{
  "n_layer": 10,
  "d_model": 128,
  "n_experts": 48,
  "experts_per_token": 2,
  "d_expert": 64,
  "d_shared_expert": 0,
  "activation": "swiglu",
  "moe_layers": [0, 1, 2, 3, 4, 5, 6, 7, 8, 9],
  "router_score": "softmax",
  "normalize_top_k": true,
  "routed_scale": 1.0,
  "balance_loss": 0.000772,
  "balance_bias": true,
  "router_z_loss": 0.001,
  "init_std_router": 0.0251,
  "lr_router": 0.00117,
  "vocab_size": 8192,
  "norm": "rmsnorm",
  "norm_eps": 1e-06,
  "tie_embeddings": false,
  "optimizer": "adamw",
  "lr": 0.00308,
  "beta1": 0.9,
  "beta2": 0.95,
  "batch_tokens": [65536, 131072, 196608],
  "seq_len": 1024,
  "train_tokens": 558300000,
  "steps": 4839,
  "dataset": "wikipedia_en"
}
Below are experts of layer 7 (counted from 0) of a mixture-of-experts language model. Rows are named router (the router's row for the expert), gate (a neuron's input weights, with its number), up (a neuron's input weights, with its number), down (a neuron's output weights, with its number) and show model dimensions 0-127. Each number is 500 + 25 x the weight over its row's rms, rounded and kept within 0 to 999. Numbers have three digits each.
After each expert's rows: "mostly gets" lists some tokens that are sent to it at least half of the time. This comes from a sample of Wikipedia text that the model never trained on.

# expert 1
router:476507530478503525511490523502486504512466468509536501519472476535473516499529526517534540440489500527504468468486477474523492502471505474510513518516520519521476468520512471461533460498508470467489534484503477478496491505518483513511494489518476517456479484463476538505464470475467534517517518475473504498510508478479542501490497572483522526489447501496537470549539548487459528513529
gate0:546525499519523538508511531493475475495492489502502525487502463475480559464520494544515510514479512520519487476487545507431467490480476454506485519551516467514480504493467485483501495483483520514522494480529528508483517479484558459527501537489515517537501485484491477500525456509478465526498481479546453508517496531430511510548533483489504507526535526508509520523525504492482483524492
up0:487489508489500509521503422492492471530480505504524507518508540482481491501530486474498508482500469524507485495482495518492487506533474506478557504519465375475520544519483464489514477517504529482473520502495491504499500511529467516503502492497524485492509492496545463524510499511469484488506554476486505501463503492527503550511514471485487503495522455496485487479544533487493528433487
down0:513461482518511500508530461473506473512490504511479466467477523446479515517509504516447533495471474518496481485479510556444502504524510473482491495502456470474533542494472497504504499539490504490470556514493504539517511535493474523510501475550493477536506488487505487519526505506491515463516507463483483550421507482494480511437500482524495500513498460502467515457522521497512521497470
mostly gets: "\n\n", "\". ", ".\" ", "= ", "). ", "\n"

# expert 0
router:474515514441530513518501516468476497500471460514540517523511496547478514458524517509541500482476508534512503462488505483504497504521498483525494540497496536523498451518467481501523470457533480471523487470507495508482531485524465527509522529518507551478487484497454519492496455466525508536530528491458511507530496493482518519484510555479536538494485551483514492518524535502490511557532
gate1:506485499518509477522506507495496531529497488539520514526521464491489471482481502506496462493514493483480546508480525496513545506485517488496521556494500539481501465510462521531490460462546489506509493510485461472465508550535495512484493529500506508486467468461544469524508496481494548434491507528459479488529557494501546510472483483507546534460470485493505479496493513449470515504531
up1:496491530455472531470504494490466519458429517504449507491477519486525506457499455496524552530489500510448499524529484470505465503490491514481528493546476519453516519541513503481500518509491540529491532482520521494524513481516510534526487482461487494512482513475488508475500468504468489559508526454517536555493496523462444522479513513490467510519515527476505504491484479505511496499482
down1:455502517444515484500461476521454565536479491507456529512519528501518464490501460496510495494474528481490513501518511467506472525487510473515501464505500492481461517478491493501508547485539553504530499515475497491521488478517519505512518494478482459485514537527482506499500487473530480537545556509508508525525491512532468509481519483511464572526501496458542495519509470495515493472548
mostly gets: "(\"", "\"", "“", "equ", "[", "wh"

# expert 41
router:481540490480513514503523504470503504536459478496536489545465478515476513482525529511519518467475542497499498459487479437519505499466517495545497532522523518471469472529478469493526499454531464496514525466531495492474511456534503523513515536514472525489502517479478523497502466508511523524509541478466479534510516498476553511495519507472529527481506509476534457523543505466485540521528
gate2:481536506487505494485513532505476517519460498539552511500504504491499517494568491476500517496477507488497515489502525467502516543502538468495503517468494495530453507497481501515501470478541480495494473512509526468490506465491487505523471480520533550493434490510546479531453481530525497500541535467490534493516529505441498494445539499487473518533487503523501473543535527463488536484507
up2:509471495522519470529505454485502479484565477515492528525493512506463502506454533492527461503544406506529497521489506485500496465514516534462499500492493470472489492534479479499515525456483573548533528470493490514532499513519499501491498538514455497485487509479474517481547513489506486513477469492505426505476488497498517508523479490490512515516507512512492532466484492483508478472489
down2:505519497487523480510516479502499523470524474528508491518500517514518478489505497515461494509478510479519551465483517508449499467538497512541496538489508506486511462504476440462477514530502508499490508524539470456496508474513511549520479484513552528489488485482518533476515503474481455499500493458565483496462498453479494518521514492464484553489504500503536465522465517526458431497503
mostly gets: "(", "An ", "a ", "( ", "(\"", "another "

# expert 28
router:476520502493529508539487536510463461510466457499520501500504502542486512440507526512544498495518543491495475476481481464532507509525521498527515564517476529491483467530493494484535485489526462484523508468481459486486493485533484544532520509535455485474479516485474542474514474499487511509516510483513479504521504524466513496479528550462525556503508514453533496508502527444491504505491
gate4:474509489500494496473494503519506443528502488486494520488483512453493579444517487475538495497520465495502465506497517472502517520490508517544531512536473514524451518501490498428489477459532514493472523524522498521517422455506496463525488477508516480483454518470524515495522503519499487530522507480510521488512480460487496503495511531471492502453527541457503468511479507504518487497500
up4:538497474523518494489483538472497548439466520541494470447479486491493521543504497514514527523474535511494487481465469535444445555509522530510518488471492474484523491483522520483510530486486505534470500490492471459495559504497518483526487538509515501517489506487536497519504507502496460443541487501514477516519469510499534488494482502538502487506487508560462496488488473498492536503514
down4:505510526485503531487522514516493490546531491476524540511524474522494467493493487491503528548498504474482484506564520494554515520487543467484504556483490491499511538476462498475448513525530505510513500542510545526461512475480478486501481474498455494523517449459479513489526510521502503481486514469535511526500501516502517525469489513505555530554505480483500490464484526452468460504509
mostly gets: "SP", "SU", "NR", "PR", "ammad ", "SO"

# expert 2
router:479524520460549516513453508467469502508495461533520499488476484541471510463516488502519536486494550547483515466517475478513474524505516489495516527523494540500476471534490486483532472473509463490503508440553479461464526506505528508514527514528467509505481494473470528509470481494491511510544521470495496475523512488478531515477516535456511543501456522457505489519533528500492540498504
gate1:506509513532494510531505513511497482510478466548516550495486502500496472510487508506540535501499517513517493529464485447530497498459534503517479513569483536497509437504447470497492454489482507477516494447516472522491493513541488484531486464500478487488449532503468540487493512500445514491505542503480455525493509464471529534485503539493504536513502490542480472509507488463472500505517
up1:497501477488504493479532480506452502525526531496513457439478422503506543520532457507504466482521507470490524487519498523499506499514486492466542517509524502532504520470558504511540463533538485489494530509459483465491519500511500525522482533472520530477528491444520438492489497512488480554508483528498518495544511526488521469483496497493488465514503521483502487511481553508502494516487
down1:512480473504493492513480472476481497468511517467487493504436480480504509492539489508480467502542484492476487486457550466497537532481531455503482512503512488494472505475480509469527527510556487490496501499526517487488444484510467488500493471520481552482515509529520497524487491545461546489539551507504545485553498509477534516475488502476489490539500506522516522515527501453473447528513
mostly gets: "Good ", "Los ", "Holy ", "Golden ", "Swing ", "Did "

# expert 47
router:457530520455513486520531521462490489548470462542481497497476481514473532490509525514544539499505500541523498474466496470469507509472524485502524542508508548503502499508484435467524467487525452482503515483524490500450498504514499512517532521528527525492479537486490518511493487469478520527532527475481469526516519473478522533481519527493538532508494536469532495524515510464463532515522
gate0:481479503508485483509509484484464506572472532473541545480513478529474512509476495520537473539522533501519483516498507521501519452465529494484518523495478463507490490515502436513493496480489452447451472520530450507473511508495513513514538508553509481475470484472495527485535512513490479511507505480483531506556471456514512547493473523518499474499492490490509495529509480467459508525486
up0:472494486468508490491502484483456506501494515512447495507519428472509495524532497519530498497496511509529509477464500509497500496490564492507520499491511488487496521483513455495441469515460499489488479526502496564492506494542495490516508473483515496498459506487482527492538497542453502469465497482509478410510502516480515464419485505525499516504548480532513478531510499480493517516505
down0:522514505521518494473487489514475493502497512542458510493506471544507524444508513459509473528514482490509471533475493469501574479483509519501485462492465462509518518487523478499498500524472496509500452468543507472479446498507472523487542493505489457475460528512530452494481485484510474520497537552472517507513486450500455479470495475534510494495452528523495526542512501513479486501484
mostly gets: "was ", "were ", "became ", "being ", "because ", "received "

# expert 17
router:488499501470503484517464532497471487504479463523549503526503488509483520488492505508525543467483510514523478432504466495500479539472491501530509567522504521533468462523493461501519497475512488511522551468509483465495498491497496503528535504544501515492491494481501546541506508472466523517500534461512463501536500499489511507474525562458507506520464538506482469515522562491473524478519
gate0:458456576499517478501492510511462568571447496491528500475444494504467529515482491529470480461491520487551481503485468510503487471507511457511487487488513499535484480487520521520520489511517506485508537515533498515498470495486486497505503445459529512500473463471463504508535491496494522474496466470493465492505522483545518500468495471492484496503495488526482494520510506505511512522442
up0:494506488481504519491524479473504528486518536543506499506484559521536478504463468484491489464479487505528527478510478493535499459528501495504576496531461495482483521499474472488542527500495505524495486499545498483530503510490521471538455477484472468479501502495530479503513520499510511494472500529527470531509535477491475522581542473537515511520500468447522503526491496522531497446502
down0:531449494523556511458501487523456532432496471500439483480485486481482524484478475508512513491503510534512516539523444490516501495465521502461483455506519530524477478487524514514481504512534497466454515506527529509484497473540502480555486502481496516477501531505508493506483460501472510538497505556503484486498486540502462472465494493507509501500475530523517478495509479453469466489523
mostly gets: "igg", "Liv", "Lev", "prov", "conf", "happ"

# expert 10
router:477511518466513489537488498507483504511480455520511494540477502522446514498520495520545544485514534495527472506495479471514473511504535447508485535506481517533483486509492498451530493456510484484517509491516471459477495501527511539509537520511481535509466505438479529529466492497499493543552494460476466511499525500461535514493533555469518524483487522500481492508522541491480546491527
gate1:480483545451517512516547464507528492487491437486481500543481491481505517511498504511521502463482531469501491477451516499536525542524491492486569507486462494480507508488493518459556505485547486493538510487468502475514487512500509513525518526518487491511486478490490513537484500500507522443489534492506477506530512517495523470521477510487476507497464508542483515556511526505423514539503
up1:494486528507529519512502520492475520528516520495529500494495545519524503512505516471508505522526497481489521484496534472507499542523512455477462478496492512541468532484498508469462524477547503475478514525500498480487470501447572491494503533499526502478563553472517524463516508521469526531521526483506523484480497454515530430498452496511490486489485519518509511532479514470521509462541
down1:536519516504493533501515549523512528511517479495529526520486529499497508515479504475493467493525515491469502453516470528501487520523457480505456399483520482467480508517524495488471492491522500509494512519509467508500519521499497490465527530478444475541483486517496457492503464516468482538498479475458530476525478479532531549475454531518519463462500530527500520523493520499513491489512
mostly gets: "Gls", "\n", "\n\n", "jected ", "Title ", "am"

# expert 6
router:470530472495513501525495513492497490508477458535511481514458458484486504514518499517524520478509513542520460494453499488507481540497507475524530554543497497491472512514492472454492470470506492501514523472518473495455485483493513552546508525504470516465468518486512513525519458477449527518523529497455496495483515485473498532498520555474532514484487500479534459545486524495503535527548
gate3:510526481512490533503500513515502461528500459532526506530481478497512514514443518488485523494514518517499467524545489506498482510531518465486535509523595516535482490483481519465517454548509474492505523484517472511507483464505474527525498490487550507480497513452506525497502514474523508510490534497499498469507532531495480537504518509582503485497495506473528507552532509477551498500524
up3:506452510541541521526499503501530515525463517481537479490496528501473465511523505513487501497486479454530533482510498547507512482481490560479484499531480466519448508508515451523485513513488484490467481525496498498523476459508460461510526528512451490538495485476487525500496447457475499548490469487507521523487517434483474535463516461478487495494508516502491457512497501502476454490497
down3:520521492492508477507513495483510504511512526534451485521490494518491504516518483520550473475526528511510478465470564517504472504543505471524517414511467520461493524521493513533498492478443544480529524489570485471478457494515519496482504502500525476501540516509474512503491507464486532525536501497492505482506485476506511501508496510486459478458487527448462495491526469474511496452494
mostly gets: "ians", "ation", "ness", "ties", "ator", "ics"

# expert 12
router:486546517454521529543485527450492512516490466466503507485465482514508494486521525524553560495482533536482514470477475486506510544512489467508515541517483529517485498534483490484541474500534492488522514470529490490477494495520513534550524542508481535494484543496491514513477467476489509525526505497443491509505546487488535528485528536478530534497484476458513493523519536478484514517525
gate1:488517532500469496537457518522494506518508487484472474450493502562513489493543526511473547522500504516536522450491508489524536480539488519509535499492521481533456487499553515531525514457518505512507502496464519500485517493496489481492496522535491478486507482492500525501498440509475565482517504466509571521458487511522476498490531529510512478551490521494497517522505456484481502540524
up1:514495511507494502470529512438525487511517519494528501472480528491529458479450469465508530537513445495509524515511499479529543499532515475468516504558512499509487527487505490495510454508526515525503495492544526501505465514460497540473493491492501510488502514518497533546483493520469553538526481458493516504503486466541463482519509505463487488532528504552481523503484561519526518493471
down1:504476504499538488511501478524483457512465513520528479497523462484499479490513505501529469536534522479477469501499516492520497492499534500506491413508516492462462525473507520521500494513552487498461514548486576476497476496499519528471535470468494513470521484513504484490474487529481512481504490505493451511500547467460517526466476498496459507523505498486566536482514463501497474491533
mostly gets: "& ", "== ", "/ ", ": ", "): ", "Hot "

# expert 40
router:493548478476505516514479503448464488525466482516521507544479496518473519489516522528516518459502541521507489459482456488502481529505524499554496545503499541531484469532489461485514468504502452493542498483542494480488510497507456505506517518497503517459496515493471502521487481483514490526540504486492499493570518507448512484494515535487531542483492536490532479519541536479494533544509
gate1:468484535493552514503433496481465512536509513495485485487451497524523502524554476472497474496502556456489479484481504503483466488489549491533521525494514485497497499480502511442521464477510504516451513506492510520504561517497478499550558450492465494473473494518459516496488494525495505475531521513500482505481523487488510510492524525461498546533479513514473477508470486527461511502500
up1:558508519537485510500476526506520501540493518510510490481534527507471529458533490468500485467527483499455507545500510500458503504490541522536508511507490448482531556501502478542473449496471489523502485535479506517530482521509499472502497463477516484485497535533518496508503492501492461506502520461515507487525538518501549505525475470495514561482520503543487524472479550496527508538543
down1:521534515509489507484455509493503536554512535462481499499501526479527481548464452523532476478488491482466493491450477503514491487500460461471516480475463489518542436516493524506536506552498496524441507477512472513468505484453508469527496527506517459463477477542507519522504466525508500536526513515492531476508523546511487497544490505481524502501504490511479499492514472516514479483525
mostly gets: "born ", "Votes ", "14", "Washington", "£", "Texas"

# expert 25
router:483523517490502509525488525480477504530462502495534505511466484538483516486518533523525517472504516513501495489460494447538499521484522476539524521534493520532471476532496476476537454482538506479516547510522477502498491458523461531527545528540500526459459495501485502544494473479489527538544529491464490549529547496500519521455507526485521531511493504473518493504522542491492526515495
gate0:517485516508593519505514494475490488493551528513504497522506510488542535529526501536529455514455517491515475473513486448530500457545514461532539495502488496501489511487519525503524490508518488507499496494474494504484512494522475511494500505456464557481519465514461500511502525500468521528536436478528511487480509474526484477509486478502489516501502533513479502500531496484453533436513
up0:523466496475500504486506498545511454496551493520493546514540463491535494467521536484446506484486526484501455490487493521531506534469529524551504507496479465502497508463493491516518496578491499551543514482499473497553529516527516507450490455485530480562495482507512521499483503477515471436502492502525488515509486532500495519486480511483516506494480510486480498499492477516462507518479
down0:467487566494498456510488506504499522494485486553503493462518505485525493521502464467539507488491482568525441520534491513508469476486494489524461570496480472482507482528546496520487521474461511526500508482485502458487511496512470523491493522479510480497480515514483464510499492483489518523511473491501516524530514509492501484529507456483507533523516552514490481542469462426487532502513
mostly gets: "against ", "between ", "across ", "throughout ", "including ", "into "

# expert 42
router:484504486473507498531474525452477475515477492549519502495460483537475504483533543528513519489505510503536502462488475451514488517492520463504498533526469498524491484504485484477515458495514488491513542447523452463493516532519503516509535539516505512484463519489422530518479495496475528510539510441505504517522498489517513520480519539477540508513467527477509491508517532471497554508511
gate2:467503501522459513501460509506470525528502490471563487487540506553447485471483500529502493502529543490491497527487528504499515538471486527515476500502543553497515484488496421509463489512527498472474482511482480483493559534513479490526526473511522461504483516519481533494475496484493527500485455509504507533475559475491556502493477492482496500519495527460499517499508515463485486470491
up2:499529514463508491524512555505502512501496488561459511498499513527533506518447498502500517505469499542532477486490450518486559510563499499540496505520544533497514486515516499517476480453506516486513502512491509506528552469529461466429484489493508481477520464538510491509454514457491492484494499497508536469510483519474498501511521506511506510475478511496550507512521491540525448485479
down2:466483479512493509497471519511542497503488567521474540525502518523492490493511472490479481478485467485516480492562479542502488470537476487521461513509491424498515515490493498527438516484458506522473507436522473522477508486508469463520495515468463487484513510491497499468478523549498497488504521452549478476490504511503501482514498520494510472468523552488537498520471502484534475487499
mostly gets: "role ", "part ", "number ", "version ", "name ", "because "

# expert 31
router:482525503480536491510523505488480496526479455547539471505475464531471518504510546543501542482515523511508477479467491474521537523481507511509523538511489533522487467531510456489546467484492473467507545482550463481478512528527496539519535528506502529504481518468491517521500489492462504536535516505474484523503531521486522504471536530468521528532485526516497489519534537475490549509491
gate2:448508505512527497479516548493497497540509524504520488479478500517512525528525517518523503479520515524508463441442481469479530485490528462519498513503543500460512464474500506545463573496519505504474466526472514484530513493477488525514478532497492549470487513535541534488488481524475476510501511505457526508468546501486525509472496504521516511485534474493509533489483506514547532467525
up2:484501520502536539479494514511594514493471530518501462507513500512502512531476505517508472505466546461475518503489484466522466471539535488474475502445482518513482496493513491498534480491494456517515511509519523491495501502514442412487519549520512457501509527500461474491508445482494503502540538515514478504480524523514466480513491496515466492500486495523514506517489516492484462477506
down2:485507472501490565448501513466467490477530471474525500502482530504519509488496505496499524534514483495447579487524545541475518499512532508524521446498480511541510470511512500482517476471523461506475536515507498495484448493526474496540531491496500519465529500493508516508466470528512499518535537469527487500494537449510453496474493485509506476475470497508516474497522537511528469493482
mostly gets: "served ", "played ", "took ", "along ", "released ", "announced "

# expert 18
router:468527528478541518507498492484489509537485479508518519537488500544491506456505514510492524485468518526504505486499457473546512523515534497533505558540519524520458438537487465473528508503524465478524525489560509468496518478510502518528526491506490504457485473485448526534486479481477537508529501477529490519551529480510509500490541538522512541488483524462511490512519529481500515500502
gate1:508472521480509498499496545459526483511517495511501500513524490444492479493528484516485501498488528512484476463510512486495519499463521522495538531476503524545447490496506516448534519546543494488505503496542492472497497489493546503511535461450505514512522513509514474489529484492516501549514514494513525526437523514519486483513585476495516501561532500512506452483532509529508531473512
up1:499489519519504463488516472510488521470497493540492499501520506497487510503463510533508526526499485566503464501491493465539510491470494450540517484473508504514532472465486538452491482511489495476506476489462502481483473491525509545519534457509462509479547512524557530547512499497505471525496489489508549456462468526476530512478508463513485486475469491505540491490534447484464476516520
down1:489498524512519491476511498507449484518512517470473494440449498487548472507521509470471518559492455497484550508465495447501493509471469519518480543485458538522480545499459483471500488497527461529494517483537474512523513483481487510494514501513505493485498506524530492486490496494504480475454508520517521500530459532460497486494467498474445487527558486489496520508531536505477523491527
mostly gets: "Slov", "Pakist", "Missou", "Massachuset", "Connectic", "Hong "

# expert 26
router:505515506479486497501486503478489476511487496517514516525486500501496511466520548500501494490491538516486483486485478483517492520509503478543507550523497520503490449531512444484544461476534461473500495449528464489456502467488515527561539517535504512467487531504482522518471449491492524518538511503454500524502513497495511489480498538457517531466478545466508483550547539476483536494508
gate2:496557519536469486525537503517514516500513478490492531522469515437456537545510517500539484495524497473498458520485505501511544495535501469555494523486488511536475461478512491476485482498502539500499505511532470484499501508531506536496530480506465488506513486498467506553516492494498552519488474564546555522493524488502546496513507500507494486510546537463524514492509501508499515539524
up2:493504494466460450491521498488475483484498512513478425474516477504488493467514496496484495494448494488490476491505513475504450507470470519479509486522504527467532506536478537491502488504476466460478496481465493497532522489510517467544456428515511488494472495493542529506501513545486492481468533494450507481526525509506474490546502490462554506513535521502495500484443505494499472460513
down2:522528514506517482483470534482497482507472556512517487473499501482490516516463510553532458518512494529500473498484507493467507497536499506514490493502499518481483523491502499528513467488415514492524522475520490508558451498454480480511504468512448522486513488486506525467519524460526556563534503466474501483480495471491498523497558478535487530501502520506485498470513495465498495496551
mostly gets: "|---|---|---|---|", "JPL ", "|---|---|---|", "sq ", "978", "UTC"

# expert 15
router:508497511483521520514507484473483482547492492520529520519483499517463513504527490489524526479488518542493502494492478476488480520475513475528498555514508506494504469543503484467537471481509481493503506455537458500475511512505492546545501510499492511489498505492443497500503438499501509521527531488483496523524519501477512531520521558465537578492478539448525504530545544484480550495526
gate2:489515482508477514530480517500519551503494476523510480543530467480421486488501512534530464463481488493542506483480522498512507515510493536496512540492542520556477505508477486528492507462502487475484511519499491498476482467527497487510488538526492497460539478506458519468462481510518523552503489514495504536526550492472507480489546495525550482545513517485485503453516526514485516517551
up2:540494434507499537536461486509492493506528518512497487494473510472515533504533509492499520496529526485504508535483480544507490499511466535533511514433481476500517490562491472485500500475467502486502494513466488548514509488494565520510502554511519504484499519490504495492486450488524459538522472499492531552499475526448505445527502495486529526512494545476517526489504511511466531509520
down2:562500506487499459515477443461488442490493517509530494525541514500493470457523516516533470445555490505507505491517494553480450514486463559490497496509493530510502504494471546517492468532484517509474527463474485510465492504506500514490543529531524501517480490535519525491511503522485516521524522496491552517513515467478488518533474542490481508490509512531480525492482508509503547479510
mostly gets: "Votes ", "sq ", "±% ", "Apps ", "km", "JPL "

# expert 13
router:482499505461551488519514496457508480514455479543533525531471487503487536472503541520518510494522512518497493486452490471520471534518505470518488569501526506511485483500470488478528502509495491472498497474523488517475542465497497545518549527539477536455494505481469529534472499471525522540510546484485509519533524480503503514467527528501513530511483530509530493543497522490467546516511
gate0:518524481484472505480453527504516518479513475492506507503513526551518497516485498487488513468448490501482507494486500492458507525522529495555467552483512481517455494522515509439521499551526506539520503533520495485521517481512528490509522569500468454518508488511529510510450516505511502535503444489528516503495463489506524496490552527512514508482462521490481461505503499496476542436506
up0:538506508518499510503564476461497522476449512517518503481535480469514517465502499472520543511543507524485542548519533522491487470525524549489511511513484425510486539514485475537463500528524492501455489466513507497520540516499525512491487496523456495507478466490526487514507503479489493520541490487467493464499587524514513495502490513490498523507522495529520512542483484522516482503502
down0:438587432536512475503504491500506523506510461507491507484488444539532522472501442460502507477467514480486502528517512509508501477468509462466470486528525515473512490513509524486526529518488514497514479492508467481538477505554521518499447490463484497517481523480459478503481519482470512502488475511475479502509526510521549467504500518507521467492476472498465506494496511520540492509488
mostly gets: "fem", "there", "north", "south", "that", "touch"

# expert 7
router:492525515475506524512511514465480469522457478524520498521489501527492509479511550522537536453507538526526482501483487481485496538505537493518520541513495521518471478516478479482527465481538468480514486452522472475481529500508515528522512538513508537490486510476485542507482498466488523519519515485475458509548526499485542495470491507480517554531452531480532488509560535471476533495517
gate0:479490492525532476514492499473510498461452511555503507513495518512456508495492484503494456506475538529543480505536503528518484522548522500498532505479451545520503483490491486557498439514526464519500507498521486503503513515524497507515492505514530538517463520453510517458483495470509528511467492500474503491457535501479530477487482498481516496518446487472498548535543460553524506488523
up0:544485499477532496493488506470523496468505522534443433518549527490544472468483501442517495495507476527503498496518486491495492509473508490519497512480483495470500530491488557499482482525510482469487478508483523546493486538487535538522515551459505519468489548496510498518495511451526512507525495530511482491524518441526536494513476504517499502465531466490533489460469543511480522506490
down0:527558480500485510478532531512487506529510474513475493460473508512492489460507488461504467499464509530497511461460537477502535516481461471517493439482495469494515470516467473492504515519498481474551512497460522482496499509498447512492553478500517473515463449548503448504486529529492494518499505456476489486502450469479458491487528499486524493508502495509506503500458499536486547494477
mostly gets: "not ", "would ", "been ", "could ", "should ", "never "

# expert 3
router:461539507472505504543493523474455466497469483499522519566502461505492519473515520526536520452481539507503472482499487493519501526532513487527529524527473526505495486548485488462510507496500480493527518475515478472475503443533489549504531513522470521481465486489474538517462473474479520522524527478482488527501512480474511523477530509481517508511469530488519482515552524488497557522531
gate1:508543483511497493488528531491501480486464502571496507499503506516522540551501527478524474537523507528528473483501530508483497475490499455490524490529490504491480484521493467544535487543474478479497480499481472531530480541517465492523503548537498497543482542467523518515501532514488503486531533531473449521497535502510494461501495481533503494537534502517489531558515472489512510445487
up1:525501525518510489442492496489487474551546481469525479496474510470493518469533509475510535484502472511455471507497459497512503518530471528520487502479490502467552548544518485500497527490488471567446481491485534494522501474507537503488492466492510512514488494512497514450509482552493531475501537515505527476509490489532497499494471502472494509509507499447485497452428494498467483476502
down1:452469511460493476491518498501506531508522505472477516483469484504476540488569492546469506494536502483529516533466526476505497491479507511495476568510486507486530507513506482437462486521512479496492485488535516504500453552492507458513527538448498463501477488499488481509518510465517481512454491509503522533519476462480501517492506554502537470487470516483503447477508484517504479479475
mostly gets: "their ", "his ", "this ", "the ", "whose ", "her "

# expert 21
router:450529532447515476522489514470518496530498481504523522524498464533480520452511527517516514487505510536505487501494473471530517517511511489516530557560484540490488492533477447471541492476522467488521514503567503488486502481498509547543534502520474527496493483499493516503509474477475526538512524499470512523501540508492503485504516555483527524503479492451545509532515524475494498507528
gate4:466489517486512495492522498493509545537532525527505509499492534526484572483513490493498524454487485500538482492520509507544512497500508465552506468549499457504470461537496456527499535515523526508474567504525505457514460488495495498526511489494520491488484454486469539525499489516497558527510499523546491578522522475517507505501511527526492473518489505512489505476514502517512527484502
up4:482496479575497521454506456533491511515462486537472518443502519492489491529519502464475508515495509518524507514505508485501508479537488510493516502517484480491502481517491520517527466481510499508516529525472517441507516512484494509480477446510494501496503473529498488514503477512483506490482458455562509529561512508561479536447466495468479506537537508484469496513501513450517509485460
down4:474494509495514542462512489495465543518484462480525492482491531460521450484466448481493520485490531463477545527453479456520512488520492505515508402536505517488513498510482514511530485505531472525485505526514531461487478497486519509485498453481540472459473440500478495463472474471471522500498466492518469495508522475518522475518500515512481522481499495497500493483496498496505464511493
mostly gets: "del ", "Obl", "Jr", "Kum", "Road", "du "

# expert 19
router:468522510462517492517480509448467474494498503550505487534459466534471499471505509515505512479493517537519504481507466480515483518486533467537497532543469500506472471508493451475545486477517477485515518454532471505458523505521473505521519525535464498492492516475478534525516502487482508552526520495497483512525527518493499506468552530490533515459479515457511477531546527504475548517496
gate0:491447529534528499506495531519476488483477513509511490531476487475534534515557540503497509487476503497488509467512550487509529546508514481473451518545523514545530506517486528462507491553505520511483515500550504479546504513557503506517496506473481484504516474509503535509494466486497503516501561474501509510468493440475518443501516509475480514505531500496466502530475493507531543480524
up0:481522475462498484460476480529500489473468500518474476508471527525561469534537516539524492464552509448467491484499481497542532477488513518540487508494493488520437450481513530525487467513536485491491452504496497514482511527487508492460498496513515496495516499475552492505506477490515487504484538479492500457490535524515467472525560510493505503506466495443476512531514527526513512502505
down0:493492485485517479483473436524526545499505459514498499467513487491474468479498550487534467497505502471504489492462465531477458499472538523511522569498493454523502485475513522512547495479549491504490498516488492482476492514516502493514531483474519496459529527478499479512518510496483476533535490517442497494502514517535522480482493538547540490466483534462516473530484448524520516483485
mostly gets: "University ", "League ", "state ", "House ", "football ", "government "

# expert 23
router:489529510463511507561478543462469475497511478553519489480488465527479512489499501511503522495498550536495504495510474498537487525498506487515537541530477538495470492522496437477538468481502467486524521451561483488517505500506494494534531529514463541490493484475477520514470498489473527530521521497482492499527527515483504495486517516485523553473480496443546484526518543497503507512508
gate1:464501524451535522520498500477468466482478521542516522518459470544451509504498510497512522496513500515501465506488469491470525498515474493520477536499556510482443480549461475510535522493554489506523489487490478470492488526501530508496515505524515523518490494504504500528523464472446517532527564450529487513486500497483509547507532535490507521499477516486504456513555504496484493513511
up1:503480490508440490464552482524502539538456499495514498504503541458511515510498489508493519512486499502499491483482521537471505486433500510505508491469469493471528513477523534505494501476432491509485490546497483513503512500466495512512451486527516516478463510517492524481510504518525461475511478531509487495488522469507530510506521480499523523567497545569457484512460447477521506524514
down1:522537476489503483487502503497535479520506505477506454454483497446490472516514479542466511515462512499507533489478510511483524512480493484530506552465456483486494501466534519549511480495468475517512505501506496489524484537487509522511462446541509467519511494477526516481498547485548503473500468518527524479502496509519480534491442462500508524555485552524488505532516513544514480542507
mostly gets: "Street ", "Smith ", "Jones ", "White ", "Park ", "Brown "

# expert 45
router:500535492481482509532471547510450468499473474512501487499499459507482516508529493531519507455475495521534464487497503490505496495509490511552539549495521524496496470533488475469514476469539486448521532490521492470465463512542507516552500520502483530487465501485516502526475439505486502506526520488471474531490503519468502512527519574455534521519483480493539490529518527496499500523508
gate0:497507469544530554508509512488482463494536436539506459497475531483495474458539500490518490539485529447525451503465506472508500463507471451469497507462531492527494512525500500523520513481475494490496542488524483481481505504546533520496515504539484472467490457485492487447493515511493525490530520475508484486463468500517516473507503510496522525498500490499509477504461544512505565517516
up0:475521510506466537532484491512522538498471507527446499466494432500529477493463489493504532536490477500505487483478489509501501531519493528491520487515499492507481457536544515539482500497534519481482490512495489530546481508529449480516556457445517521403494521497497461505526480524487536505498531498503511523496534491523515500500473533502493488500452503478496506476492495476531498505478
down0:481553491524514469493492492497523479485521509458504484517488522496507512490485452503494556477489498466520489471511477500477505517492496530520462552532456478456452508488458512513517490456486488529483522515545469477497548503540549462493504499473484512475531480515494536483525463505501515508484491516489496551500535533532518484493494508477437474473502523483487540491529524493487484458534
mostly gets: "opter", "ć", "erb", "č", "ß", "berg"